From a checkpoint of a small mixture-of-experts model trained on Wikipedia.
Size: 12 layers, width 128, vocabulary 10381, 40.7M parameters.
Experts: 128 experts in each of 6 layers, 192 tanh GELU neurons an expert, 2 picks a token.
Training: a variant of Adam for the experts, 379M tokens, 5306 steps.
Below are experts of layer 9 (counted from 0) of a mixture-of-experts language model. Rows are named router (the router's row for the expert), up (a neuron's input weights, with its number) and show model dimensions 0-127. Each number is 128 + 24 x the weight over its row's rms, rounded and kept within 0 to 255. Numbers have three digits each.
After each expert's rows: "comes after" lists some tokens at least twice as common just before its tokens as in all text. This comes from a sample of Wikipedia text that the model never trained on. Tokens count by the router's weight.

# expert 63
router:097136118129130101165184130110124133122090133097129145153099135117115119119162147132102117120080148147109090130059133157131106120106125162145169120173138109153179092144136147092098097114084130099126083137133169106099132121129132132117122188121162117160114122144145104103093146126124092115095095138102123157153118105126109110159134092139126142118107101124154132121176110099129106150145
up5:138147150077164110129071121170151115125107161143102075171129131117149122155103080158114125128128097097131163083132142089111122155131178123135116105103106142115100140109110130113120166159152114125126151156112093118123140135168170171085123133110132175141165116110143140121142103124135136131162131153109109088091118155114151130117083158139158103134139136097135135157093124145113122120103
up6:092123133144108158085119121161165089151100123150156090107123089116119125087123125122135137175103153105129136118169092109146150099109126155111100151102101170114068131124133133171136135124103134159127189134136104116146167141144066112138121107142099117099150167132125135158139099127124149144160155104122110120137157136142142158099126153104153134135136121088124133131103166135120187145106
up7:125140129077108149114103106114159104141136141121121089130144094121119134136093146119146130165153113083163135155137138102121159116153161116106098146076122158140054157128137143176132135140155132125123166094128097113147149109153131128137131086128111123130124141113113105166169081099110135100152179105135133099102148166136141146107148152123151089159150164096104116117099113157145163144132
up8:153125140087159156083155130104117076171153106122118118112156108118125102136121150134084149167139134066118138135117120080147131123133144120105115112128168123151088160103148100121131141088174133142116135136112098126142171132144118111133150141135127129111116138090108146130131128153111139114143165147136121087102164158185173132111117166147154114150160158109060135106127148147129139136090
up9:114143133101149168096152142111142133156122143169111114116151114121094151121109175147176123141141120126134139119171163077134114094133121112134114144088160119127066165113147117154131137135112115141138141141071091070133140121161137135145144080117116142069130137120115159140134096116128152128197170122122108091123133143112132115139090184107122107140108153130132113139102158135141148128116
comes after: " |", ";", " —", ":", " –", ")"

# expert 97
router:108143110138135126167173147106122110123106104087115141131095116125125125126161165130127102102086148141120116162081133129115145123088157171150156117157160118142155085108105169124095099118119140097168092123101174097099123141122121107107131167138166105174116148136152143101107144097127098100113108142102145159147129120147100108166146086122118137130081119133152127124157092093119139146169
up4:120145141108127136134086119149143149162112144183202085106110096124133133087113105118175108141129129105153109137128141105173165109152140149096127165132141111134086167098134099122149180110160114134111182129133082135153158106158158142153122131148119156121094156114125120134170111142114114139139114141127108105086127147119114092131131132136152119140125123109130102137096178127090132094103
up5:151191125152093089134084154130140166114123149139164143133167126134129133129142130114117132154101125110122127156185119097111128122161131091135121152110136185104121141122133140123156152131078109129125123138104093115092122103104115101099132085081152155150139129123099126161092123135152094160162121108170130109113111123191113146087109112109097113166121152120110160134112118148109119168103
up6:126118148104097151107121081165149115141077116107161119114148132141095142112103138112146136145148108130137112153112131092138166079145193119129087128129092127110106132132163124155160120110150138118139117122164097163162128121129167138107118151137131159101170139110096150103161107136095121126149174143142120105108145132130114081110099121155128124145119183131104110114114139212137116125099
up7:087114161106114130150070122153110136146102132141141139136141127173116129149113167129145121126129124075154150131175098141127153081113133114122118136112136164094115132101152083134138154146099132104117139117176104129148133134151174111097144110119103101122116097094120121165126093135162180172108136128096135112095169159162130088123110109165140122143167149106157114127113156115140155103085
up8:111118173105143120115147101141166115110116151160117118106177124167148122117101109096130131108131124099160106173135118135093099120124131101153121105102098141079103143126173143105130143140142113085162175139122118195143147129148141079164153143078122090124165118158099081138140085170164088136108132122131103106136173108124140137113147137135155112147109129133116141112127146150148121134114
comes after: " |", "',", "a", "o", "son", "i"

# expert 13
router:122131119120142130086130101140146107123090150118110117114133150090123159142150105147178110107136107118101095133114147145172149149115101163149140101089088132112129138089166144099117107141151112118137114128102168157138173146149122128096112120099072112113119103139130140149159110102157115157131176127143129137072094129096084155156154179102127134106114128157168158148119148144153154157155
up0:130134117112141157124174130120116114113163136131115109129139128194121083131109117110119164154128104160139160130146107122146126112106146151132163121122137175118112146088097107133162150103167141146146178136104133158080144130077112097117117127140092110124113138136182124116137119135157131155098078096120087118116118180122149143154102150112148142116099163084114137109097073154116122102141
up1:143121129099148147140112113136142106120156145131140110115120132114130101136133141167109120148096069123130122107118119151150115111101152105146055070137156159147115126111141140129122140138183124176133129137150097141133121115175202162120113139153150133131082148070113119122153153126112123075120133146141138091153145168135132121174150076112142107111134167111096122122092139137132129131139
up2:143125175073121126122131157145142079142145126157119117136108115107137111137107155121132100185138083159133137136121107108146073124124163149126123106136102158122100137125138121151113157100196131169110131168143133132101093145151162148146142116136139152128114152068140133090136148100113105095156124149109104124115113122142145155132071133140174095102134161089103153147121150113106120123163
up3:097159149178115129084086098108161102087129170129163123139182114117134113149100115087103120120125140129167139150152128138163093135127176105113111152115126135121130121167141167148125144121160135172085125157177146145142139149124148118119125106103095134163151126112141143126148090132122121147154139110111111115103161143100117103123074100151121129093087161112120109144086100105109156136130
up4:095151154105134110107163143135119113121137104089136151125161140158123104123104121094109107186142119114158135165093133110109146155137126158093096062112102130104110143124163152148095181118163134148141125184193120110105157140164142117154130134113104125148112141168127122134134163102123125106107193125125093104119122160133121123170131115141154126148116126118088131116105146157135160112121
comes after: "-", ":", " |", ";", "C", " Order:"

# expert 105
router:090116104123113107159152125111124126119106121105126153135095148107110131126172144136099113121097160150115090119057134163133104133097129165136162141169142115127179093139152157092085116102091133108137087139139166106105131124130126123117123192121159114156106138138131106116100138118138104104111086133091134157159131122117099100176116102152116155129097101137157124132172120087127112143157
up3:140156180107147156160152113140169089154148094122118094109154089138127111138112165140152138138123126109151161126140110109135135112126151157134172136100170168109093167133096103118135161154215131151095137144109128133138117143132145095137129113105084114109124149112101131147153118135160129102116148091165149126107131128110152122143142159102105115134119121089100130062094113147123121112104
up4:111125130098139122107111113150139133110128134195129128143155074172109118111117135117139150151134130119137099127183144121156109079113126166136135149064118154142097140094145134144159147107095141120165126091094110108163154110136141136124114078108121104104147143105140096147138151124133180146143141116109114078111155136188101142095152165129144131146118173103158101110121131132114121150105
up5:150083107088095150084111109138137109101164085116112111131138144101145137141124140174111163171126120118121171101155071130139120110149156119104100128123132170120111118162155128145090149107139122084127178117123109143142123181169165116110121082135124157129132180109148120108133117106155190144131120133127106113123142127118105145146133126082125108155095187129131119141127133134140158144131
up6:145160166107096113128161099163111132106129128137154119109150106143075109097107109101123116143131109128132086141156133106129109144131169142135139143130147153106081136110127094247130151109148112165125145107119115145138120106097145114107130138136124148104146131110167125121164142145154122114132138125128108090155113174114118176134131137151108100171091160133145164141133116167147123110135
up7:109130121121158136134136154087093133114079127137124128096167123176156158120095136090134118127123124106198121140165148135143102109123129120095146125132107125127086129111117131109128193162143109153124123101124073117141151142093204137151121146148143142133147109141126163110135122114113134150149133130108137124120124180119146129140082119141146146155183107124087128102133105123135148059124
comes after: " |", " ", ":", "|", "/", " and"

# expert 86
router:159109149142101144077126157152129126098114105120110121099124177157112191161089127156134120102132089128108108107145158121118102145179135137118111093103114117132108110136150136100139118099126128123132147138149121143125128123131149137113122086135103125171154147132142107147177121098115102145148140167139129156112091156102093092108138170116127147095129142167111138151030140098139136133126
up0:161132172127118133100115111127140160157109109111128150150183109128119086134096135066160138150144114139123152090143067142104104142118119092118170083147137114157101147094129109141096140127142144100141139140152121100108160160117198135116135136087139106138136126078161102072148112149137146161105134129148109105110138149174166164150116131124142140121148112120103133104124147128123112126117
up1:123100155091093127136080116134156127205099112115151044124108132106133115126146160151119129141137175074118144131124107128148164129123144064167116136109112116130123136148147140135110132103103124094146135135153145101149106128110119124088145165098117137139116117150121119104117106124125154150151156115149131121101140129127132122104131132172128140118116155107173130094126186138148167175092
up2:132089127124168156087122155153135129137136097149125107138120121085154103101076142142126141152186150160147108145143099149105117136116146118097152120121128121152093131110081178143096128128119161106127146128141153092166142167119095172110140129128139137124142139145104128081089151116141092104119141077156122105148098134163106123135111140157158107163091145119143098080133168127140160113143
up3:153124135135126155115135126149141169116130150095125088142149120113117134155151117125132158148101122100146108120114156118112157147077198084091108123086142141099112150108152130084122130169135150126097128129125122115125124095107138140138154147191121126111124122175153086139168107110074165108104153131124177095111106093140132138132119114152138129120133097107133102161121104171181113144142
up4:096114160151083133133099147087193107126096141186150132095114124142148126148104144071121133169140126102140122170148119177119127131129160098166130166121112137112128143092158096178117120115121136115107150099139148134156153123140097130104146120125124121134157176121139097130081080108084158125107109113099129123109126116153104147124091105091131126125142156117120136145114160137085132114142
comes after: " the", " of", " in", "-", " at", " and"

# expert 49
router:120170117135104126157128150085098136137094121130153138114099134120100118132093133111173104130115110102107133144155142149142169146107160167129149100096115098120084141102139156130116144110162112120100107109105124126150137154110108089108185148132145133119117140105132141178108165138163120159137185088109174142097087145157112142149122099145156125144096169133159119123086111126080110141154
up5:141101109143120105127141111162140115093173157138096148091115146159145145092102121116076131158124134099140120143141102173110133108159109143138094136141105128181098159128117140119145104155129144154118131144109102118111117167131115125168143119148112154100138088118115102112136119122077165120143116156124133143132124139121115138155180086110149123149143114120147204116174147171152082099095
up6:123121136112140132111126157123120115110101150114162114130140147149118145140137097140129133106152113175111120114168126105155116120175120146142095105139152150114116165127141118134164135123155102135095129164139124083091141142109140140127138151106105095154132096151115142119156090093094193103137147125123117126131127123130145091154122104157118107133147150063132148077153121113234164121115
up7:152121132102106151140155097165166093087087120100099090166147084097162108178165150144135118133158096148146099150122124132138165114129163165155111113145111147101144153107122143103104145094125151127139122143115134158093132126145129138087148111117109082112182113113125154124137134109104131142121123114167128103154135086101130143136070137138140111126121143151067114179120133143132139154137
up8:140154133083157108129100132142113142143119097142120141114168140135078147173123120100125129109124108140148149130134093133186124175103106119109114107148121164105109090122104133102170169095086106158145139088166098150119159075121158117122169146132135160180170123123146092101143153148122149101108166144134137098130095122112118148129129118122119144129156117149127140091158097107110089131142
up9:115165152084165133131133108127181062111114079119119119115134074147105115136110134138194136170153119159131155112120129121134067127114143132135120122092176175105109167139141139153146142129120124114106131162108110116137136143148140101147086152133109137138110113100148162149148129105130152123101093118122111113138114102115132079134122157102094134166099144089089148157156130118139134124149
comes after: " |", "′", "°N", " /", "°", " ft"

# expert 54
router:125148119151147136138135136101092135141110150109111135159106124125112128133087111119126130121105136112122173114151105118116126130120158147147149100079132112100124115120123159149158114147155117079104123138104075100147129164118121102087181121131127114139137143134178141177120134112124144124169144105082134145118113173160145106127142084097171142141086183136158092148093094117070129154099
up5:092139145140147118128137115130138156158190127108123096055148121148143119133162128125129160130081145103126134143114137071165085134138132176118119118119180132132075108117136134115134114166122155115167129120136162099136124146164128114106146112111119112120103100121113114109160092094149128168124115149143102114145123157070143153145136109160148125148176126161160121092162147148144103137131
up6:085093166130124123160154111155145109130079138102138121092134118092124105083127142161115175106122118131139111160115100137138130098172106140120140130191078119100112124150083152152138104120131118119153130073152141142105122084117187153130138177128125145135161177126110116121134172141119118151136092153140123139131097125128145181147165133136106139108138117124116105150135129162117107109102
up7:136131137110091121148128076103122085121059129125149137134152137123097116108119113137153094160149150083140132181122093117122136107145121115128146127109170168152128118143165108134126140117072117104131125172140161181127159151177159120118121161080125140082088131133134114125132162121101130152121140127149125116161072151127152106090116122137119133119095144112130172110090139142136114100137
up8:106136162118110152121106153115095112150159133118140104137154125131112131114109120104118127153127082053139123117136123077150130181154119154134115100115137143158130087156161116145169161144167161124154121113148143138179170145123198123096127115082066119135103153086128127135130102121112134127132145123156091140126152119103154135121090106134135112102114109176125119142116139154098108120128
up9:112105146135061149155155169150141111152128104161110146128134130104133154089130152130108120114104105128136166123151140107139136128150106092118128157122145140083120134114129128128157174152090079146122114097119128129092131115162120098124082132100086134086151121119122188134181100103154123104144117119152130121113109106166154115129085144141053124135123135112123104155100154162118105139147
comes after: " |", " on", "|", ":", "On", " of"

# expert 36
router:120126147147128165113147126108119115113111136120124104124121143121156181164131126109153110073109139151119154112119123104128094156137170180124157130130103145125131126164147148133133090086127077102155154123115140121118115159134138139104102128116104093157160166133136117141186087101109121126177162165137132149153097182114110119111141151117120155144094120145155127137071101086133124079111
up5:110147162122107160145130132122125131145105156132101105122147126105143083146115168143121122160183154090143129150116104158144129072111178063138139153104116129106129153143138148155150125117091184111113109141163133111128165143105154137106163117137087128140131075156100113113110104122161139173083179115103131109146148114146113126094097138119096120098120139094107126108101134138128124151120
up6:112132115113110123104140135165123132099163152116110154158127117135118087143123127144082128156111083090152179137125141104171116126139150113144112113128114136151130130139131147116151126158128144093142105152148056106128133144135155138147164076169091140154141110094124117074137127146143121121119141119111123118111183172150160162120145092067115145128171141116134116108104178132150090123112
up7:086167136104131116115121115118131155137126129133119083141113142125112126085144103144094136133161121138179079140130119121142132144162104085103110137119124110109103160160107181187127149112152123151142139137147101126154101100143150156103161144133131145121099105169130156130133147121082125125125116141151106112088120108102112139119138137149195094107100187115119102146125149112103150194109
up8:142133071121104115169118145133122114142118065139159128127122147094131134134111185167154123153112137122129109142088105111083110072095158116115137150148115161097101143143162121174116150150090128132108120105104142093128118094121124145159128133098124153137163138125150120101111169142185148151141090141107144114130125158125127122154100135147086125135108106131117163137174124161119162109170
up9:144118121103120177099119134112116110126113094113168120119198124107149109080105161149153169117173123109108132127156109087107127117127126150127114099136141138170126118116100113129114113103109144142148147157162150150113130115101138128149126149130170115136107137126108127102154153098119160149133112120159149108087146114152189126136154089064127101174102124116095089135155115151146179118136
comes after: " |", "-", " of", ":", "|", " by"